Experts of a small language model.
Size: width 320, 95.2M parameters.
Experts: 32 experts in each of 6 layers, 320 bilinear neurons an expert, 2 picks a token, a softmax router.
Training: a variant of Adam for the experts, 316M tokens, 4815 steps.
Below are experts of layer 5 (counted from 0) of a mixture-of-experts language model. Rows are named router (the router's row for the expert), gate (a neuron's input weights, with its number), up (a neuron's input weights, with its number) and show model dimensions 240-319. Each number is 200 + 40 x the weight over its row's rms, rounded and kept within 0 to 999.
Before each expert's rows: "gets" lists some tokens that make up at least twice as much of what it gets as of all text. This comes from a sample of Wikipedia text that the model never trained on. Tokens count by the router's weight.

# expert 28
gets: "\n", " is", " was", " are", " =", " were"
router,273,216,233,206,196,165,225,183,125,235,263,227,195,164,209,281,200,226,169,165,188,252,243,183,163,178,228,149,214,265,231,249,244,176,177,235,231,228,188,201,172,233,260,145,175,175,194,159,155,217,199,271,192,214,212,234,166,225,154,180,251,218,179,243,167,317,212,183,268,184,162,183,246,232,183,231,122,194,258,150
gate0,159,172,205,226,221,144,211,134,174,206,244,280,214,199,163,197,200,160,173,196,148,177,208,263,228,132,188,198,237,168,208,180,191,203,249,220,211,195,188,225,133,270,198,217,181,249,202,259,211,208,166,240,162,147,157,151,230,194,143,157,171,220,140,213,159,204,188,146,226,210,246,220,248,216,165,217,271,230,219,205
up0,184,276,199,222,227,217,171,326,207,221,138,295,178,220,178,214,172,188,165,168,166,200,198,240,275,161,225,175,183,192,144,207,222,122,165,224,222,199,228,209,173,176,242,171,137,251,230,165,211,197,178,185,250,262,149,214,216,166,238,190,156,218,220,240,208,197,142,227,143,234,194,282,206,159,169,274,245,129,158,214

# expert 2
gets: " the", " his", " her", " United", " American", " New"
router,242,160,184,176,192,215,220,169,236,198,185,219,225,192,194,213,294,174,242,170,247,221,199,244,157,157,123,227,121,206,221,190,219,284,248,235,295,190,192,205,216,247,237,262,244,222,137,153,158,259,258,162,139,171,163,225,191,135,276,194,233,234,204,176,136,169,147,141,191,138,196,228,265,149,205,154,231,215,152,208
gate0,154,180,165,203,170,266,216,214,209,220,166,193,208,240,227,215,194,249,204,165,204,198,225,220,268,262,219,236,142,213,244,160,158,187,223,169,192,182,227,164,159,159,225,246,165,142,199,179,226,156,261,141,201,234,184,154,205,149,140,214,201,206,171,169,172,224,214,155,230,241,202,236,164,245,209,243,236,230,154,158
up0,169,147,171,180,242,125,246,219,191,140,225,193,196,201,225,140,175,159,215,194,230,284,204,222,163,196,181,284,196,211,138,281,198,236,155,257,156,181,247,213,187,175,136,173,238,236,167,176,182,207,172,114,210,177,150,192,250,195,177,161,165,285,196,161,254,269,139,177,220,219,274,199,207,218,204,207,228,227,205,206

# expert 18
gets: " be", " not", " also", " ", " \"", "ly"
router,220,233,267,192,285,256,254,166,202,199,192,189,191,201,234,164,162,257,228,200,189,164,212,272,187,250,243,237,265,201,145,209,214,132,206,190,159,233,169,168,162,146,307,152,133,195,244,285,97,163,216,311,249,212,217,186,244,208,193,181,172,169,224,267,229,221,240,224,189,210,223,230,225,118,120,227,208,128,211,198
gate0,192,229,215,72,258,197,198,155,227,216,184,158,181,220,222,203,182,171,176,210,237,165,251,318,207,222,201,222,201,269,205,220,173,169,225,148,195,209,252,174,234,180,220,193,275,157,171,228,185,235,166,157,202,194,203,204,224,216,196,177,240,121,148,217,182,143,229,226,164,216,191,214,241,201,226,139,226,194,166,205
up0,192,181,245,147,216,179,231,123,160,173,255,129,271,212,251,240,213,190,240,312,219,250,256,203,185,213,223,179,175,173,248,160,183,180,234,167,199,167,206,199,217,234,225,211,209,162,209,203,239,175,184,223,178,154,203,125,176,228,245,228,205,247,176,237,206,159,217,187,234,191,114,272,223,202,155,180,199,179,192,179

# expert 5
gets: " of", " in", " to", " for", " by", " from"
router,181,197,184,189,185,220,198,218,214,195,240,199,219,173,214,234,198,181,232,191,142,230,59,187,207,141,278,153,187,167,270,162,210,222,91,217,192,183,203,194,170,160,246,133,223,208,224,195,225,232,242,100,230,206,151,173,186,86,152,240,238,221,198,189,162,162,218,193,106,104,154,242,166,213,168,154,253,222,198,102
gate0,220,184,128,140,164,270,255,168,204,258,207,184,154,217,154,208,267,194,188,275,229,181,239,144,215,198,202,222,180,181,129,134,170,239,229,126,222,207,280,160,148,254,196,166,172,215,139,195,184,274,177,187,236,270,160,178,221,232,218,192,188,232,262,209,225,197,230,136,197,197,189,137,246,197,251,194,159,172,225,211
up0,201,188,295,271,184,219,140,267,153,202,174,199,252,167,169,237,203,203,191,183,167,129,197,247,199,199,212,160,196,154,246,193,210,127,189,289,150,211,191,239,226,196,193,177,187,188,280,223,218,182,218,202,140,161,221,196,209,195,183,207,295,215,168,180,186,181,117,246,190,207,156,252,200,211,127,271,172,214,144,213

# expert 7
gets: " |", ";", ":", " –", " ", " -"
router,187,209,196,195,205,135,237,256,179,230,145,231,187,283,177,183,261,202,195,204,206,207,123,226,196,213,175,225,209,188,180,152,158,141,174,245,224,200,162,187,187,290,361,215,121,171,121,221,198,237,187,172,164,219,248,206,194,177,154,201,185,163,209,212,114,260,112,155,203,263,114,240,216,264,181,198,188,222,199,69
gate0,217,176,195,244,169,118,257,163,221,149,239,204,141,207,224,210,198,171,179,177,209,165,216,269,170,167,200,242,177,161,119,166,217,244,181,173,192,201,133,208,275,220,246,215,157,183,165,257,163,218,139,230,188,236,193,226,274,208,204,188,266,157,242,242,192,211,153,200,253,184,168,213,142,242,193,191,192,223,251,192
up0,266,183,175,215,172,145,237,156,272,213,217,199,190,196,274,203,204,203,199,165,225,128,236,185,150,215,206,262,197,231,156,185,194,219,230,244,129,262,114,227,204,288,207,236,186,182,185,231,167,207,163,219,191,234,227,233,273,182,142,139,177,161,195,147,209,178,164,228,232,198,160,260,148,241,155,232,208,201,183,168

# expert 30
gets: " a", " the", " The", " an", "The", " one"
router,196,173,216,240,148,197,205,235,137,167,140,197,135,159,155,208,236,225,187,147,168,211,242,196,171,185,181,280,205,171,247,212,221,306,154,225,194,237,219,221,209,192,160,206,188,218,159,95,209,143,241,167,122,218,185,163,122,151,148,173,191,205,209,193,210,220,232,232,140,182,165,222,184,150,218,162,254,193,170,158
gate0,109,223,261,271,164,198,219,144,216,217,201,263,176,208,169,209,281,224,214,163,187,148,239,118,251,190,249,190,240,234,184,159,220,230,172,156,199,247,272,199,199,156,166,183,188,221,206,243,160,195,230,153,229,226,180,170,191,273,227,131,227,192,175,275,214,160,213,181,193,179,202,195,175,219,120,139,218,252,240,186
up0,213,207,209,195,187,144,191,248,171,229,154,147,260,139,178,152,136,199,203,187,233,194,183,167,191,173,234,191,219,203,259,216,191,219,218,200,210,145,292,194,156,180,186,175,153,285,171,187,144,164,207,147,235,286,160,164,237,224,188,138,255,214,324,214,230,186,155,229,207,225,217,136,183,270,225,180,201,174,179,209

# expert 11
gets: ",", "s,", " |", "),", "e,", "a,"
router,237,214,196,216,262,227,149,208,188,208,225,243,186,230,190,177,249,202,190,186,189,185,146,222,222,193,242,180,258,200,208,161,200,164,147,205,187,154,215,255,193,204,238,150,174,200,150,210,240,224,188,209,191,202,241,134,171,242,256,235,205,225,254,211,138,169,273,206,152,175,147,192,206,201,251,191,187,161,247,157
gate0,218,214,210,234,162,182,171,251,209,180,198,226,244,157,187,168,177,172,205,166,226,165,239,197,164,169,193,208,170,109,229,203,240,155,136,181,260,184,146,198,246,202,186,162,163,186,105,123,270,207,139,254,160,196,242,182,216,236,178,203,269,265,172,206,214,202,169,246,232,199,193,213,231,200,244,190,140,198,199,193
up0,164,261,177,209,199,206,198,169,210,240,205,239,167,217,206,203,222,208,163,136,206,238,172,200,184,240,187,129,212,259,181,205,88,135,265,229,148,239,149,219,195,231,193,210,217,186,255,210,213,209,150,189,197,185,132,276,234,209,177,215,119,136,270,188,208,216,219,218,187,230,116,241,199,252,113,148,246,212,247,188

# expert 4
gets: " as", " of", " ", " where", " during", " when"
router,275,198,175,152,179,203,222,164,213,181,223,184,166,176,317,176,192,196,147,178,230,168,167,175,198,168,206,228,144,192,257,165,211,171,315,178,172,225,202,171,136,215,260,128,159,202,273,176,150,176,213,190,252,209,157,111,286,232,226,168,177,162,130,237,197,144,218,207,178,128,219,208,212,234,168,213,266,287,224,121
gate0,201,294,153,194,193,211,129,196,165,189,157,211,202,157,159,341,217,167,202,182,207,298,163,227,208,207,239,214,208,174,188,165,136,173,245,159,154,206,206,188,194,215,211,227,272,256,222,225,166,172,223,226,160,136,236,182,119,175,233,159,183,193,205,120,238,184,219,209,208,220,190,106,240,155,172,166,218,202,222,210
up0,243,241,222,247,213,185,218,166,188,196,192,241,168,186,235,266,230,178,157,209,189,238,156,120,144,238,165,196,226,263,220,244,211,203,264,155,263,181,173,214,242,189,220,231,262,344,179,237,178,95,154,180,183,200,175,195,150,154,162,197,236,187,216,162,205,219,240,234,166,190,215,138,252,180,153,107,208,244,191,170

# expert 21
gets: "-", "b", " all", "in", "ar", "p"
router,248,237,222,234,149,231,212,185,253,197,196,221,215,231,233,161,234,217,216,250,195,201,220,216,143,207,225,189,216,155,165,227,162,218,151,199,212,264,256,229,166,162,118,198,185,197,223,244,175,195,129,246,177,195,194,269,213,242,193,253,169,154,252,171,210,238,244,217,185,226,259,136,145,166,109,192,160,237,196,215
gate0,212,232,240,150,204,184,151,237,227,146,197,167,179,159,209,231,164,244,197,188,261,163,174,242,172,142,205,207,180,151,158,234,142,138,279,256,211,185,207,217,168,165,179,202,162,212,88,212,206,170,221,241,164,198,162,191,154,133,234,144,173,213,242,220,208,207,244,186,227,212,242,246,203,98,189,156,215,256,249,213
up0,196,145,157,151,234,222,230,169,216,255,181,232,198,148,278,168,194,235,260,139,190,217,198,216,278,205,244,128,215,219,221,209,215,224,207,181,167,185,205,137,193,285,224,112,130,198,242,200,236,322,218,274,187,151,258,172,224,210,167,243,158,202,177,196,171,163,210,229,199,245,141,175,269,211,228,221,193,230,193,230

# expert 26
gets: " was", " he", " He", " she", " She", "he"
router,221,203,225,250,181,168,357,196,174,252,182,190,196,206,181,210,188,177,267,178,197,225,232,224,234,287,156,174,191,246,292,167,230,247,149,246,162,224,247,178,291,157,183,244,152,140,236,235,231,184,197,256,195,207,176,229,256,228,242,186,219,194,206,210,226,200,293,210,259,179,298,222,169,180,193,246,143,206,153,219
gate0,164,231,244,173,182,142,169,171,232,216,157,253,182,139,137,147,191,196,280,236,179,176,196,201,193,208,230,226,154,161,253,232,200,201,217,235,168,256,220,264,192,280,231,183,187,198,268,266,229,198,214,155,160,231,192,138,244,188,229,133,202,244,202,188,165,132,178,249,179,216,287,205,206,255,217,181,196,169,232,170
up0,247,210,233,190,240,202,149,260,220,203,157,300,148,183,235,200,214,198,141,230,277,240,220,176,213,160,168,167,194,195,234,190,149,248,178,162,289,178,140,139,221,183,146,227,205,206,194,219,160,243,287,336,200,249,128,195,221,189,139,199,206,219,211,136,194,215,196,153,252,203,190,224,218,126,196,147,188,168,246,182

# expert 12
gets: ")", "ed", " up", " used", " known", "ing"
router,187,178,170,126,192,203,237,228,180,219,206,213,204,144,219,203,191,197,249,253,209,200,203,170,187,178,245,158,168,194,111,213,166,139,228,191,249,205,166,159,232,234,140,227,168,205,162,207,236,250,148,128,152,134,155,182,170,273,214,242,147,243,223,165,250,172,192,220,238,97,188,245,71,211,275,213,146,149,147,222
gate0,186,244,264,172,241,191,229,173,215,206,233,219,295,149,201,143,223,194,206,227,293,196,258,211,229,208,176,202,176,208,208,251,262,183,173,239,153,184,176,188,216,198,221,234,102,249,114,200,163,215,250,193,213,201,202,161,204,144,166,148,193,138,182,281,160,172,222,169,184,202,208,163,244,181,250,126,210,123,200,246
up0,207,210,180,211,241,249,226,149,224,184,198,190,233,156,270,139,162,188,224,153,255,236,201,205,157,46,195,230,146,230,170,139,265,255,149,199,284,170,226,211,220,151,205,192,228,307,172,235,207,262,224,212,217,188,193,203,186,190,247,149,159,93,168,221,168,223,220,185,158,155,194,243,216,196,246,207,210,197,195,203

# expert 14
gets: " |", " ", " 0", " m", " c", "|"
router,263,206,185,219,97,276,229,134,136,182,147,201,152,239,199,258,155,189,217,240,168,272,217,182,233,232,214,211,196,180,177,178,191,178,184,161,166,272,164,179,188,308,158,209,273,179,227,242,261,250,127,201,201,152,224,255,185,218,204,153,203,233,149,153,180,174,176,159,241,249,217,106,208,207,230,203,160,167,292,238
gate0,229,197,209,173,220,161,206,176,291,216,154,226,247,133,132,132,185,227,203,195,307,181,171,222,208,190,217,225,148,192,137,216,156,195,228,249,202,196,203,166,248,214,150,207,143,202,210,230,209,201,169,100,163,244,186,199,237,251,240,162,136,153,248,229,193,258,190,204,234,193,221,171,195,172,179,228,197,258,205,230
up0,189,207,183,179,202,207,202,246,215,218,242,177,119,156,193,206,254,206,205,203,213,176,299,252,266,208,239,215,192,146,264,232,206,202,198,213,225,173,277,159,206,210,150,215,243,174,212,214,205,174,136,219,138,257,259,205,142,205,153,271,184,173,199,157,195,139,175,223,215,156,168,152,226,232,202,173,140,222,220,214

# expert 20
gets: "\n", " |", "\n ", "°N", " R", " Bl"
router,173,223,227,189,235,162,161,247,243,193,228,234,288,182,141,254,239,157,180,188,171,183,199,180,170,177,162,232,213,186,143,204,149,132,191,163,242,202,236,144,281,271,158,205,159,201,155,159,224,273,139,208,131,235,264,210,220,330,214,203,197,214,216,247,129,216,212,245,220,302,144,219,192,192,164,245,175,218,179,218
gate0,185,144,210,187,225,187,201,188,188,203,159,212,156,188,201,159,194,222,198,174,298,184,238,241,206,161,231,214,211,189,148,221,243,179,183,201,212,190,153,161,192,166,244,195,172,187,207,201,164,194,163,217,120,165,213,232,184,212,176,196,129,180,212,153,190,196,173,305,213,166,126,175,258,220,222,195,207,135,212,248
up0,175,212,223,260,218,247,232,161,171,120,218,255,182,205,249,188,205,180,223,228,160,260,234,158,130,222,220,146,220,240,253,197,209,189,139,180,194,179,194,177,168,205,182,279,234,197,144,189,161,209,202,224,196,167,189,206,177,223,226,280,200,263,214,216,230,178,191,166,198,181,221,157,182,212,172,185,219,261,180,174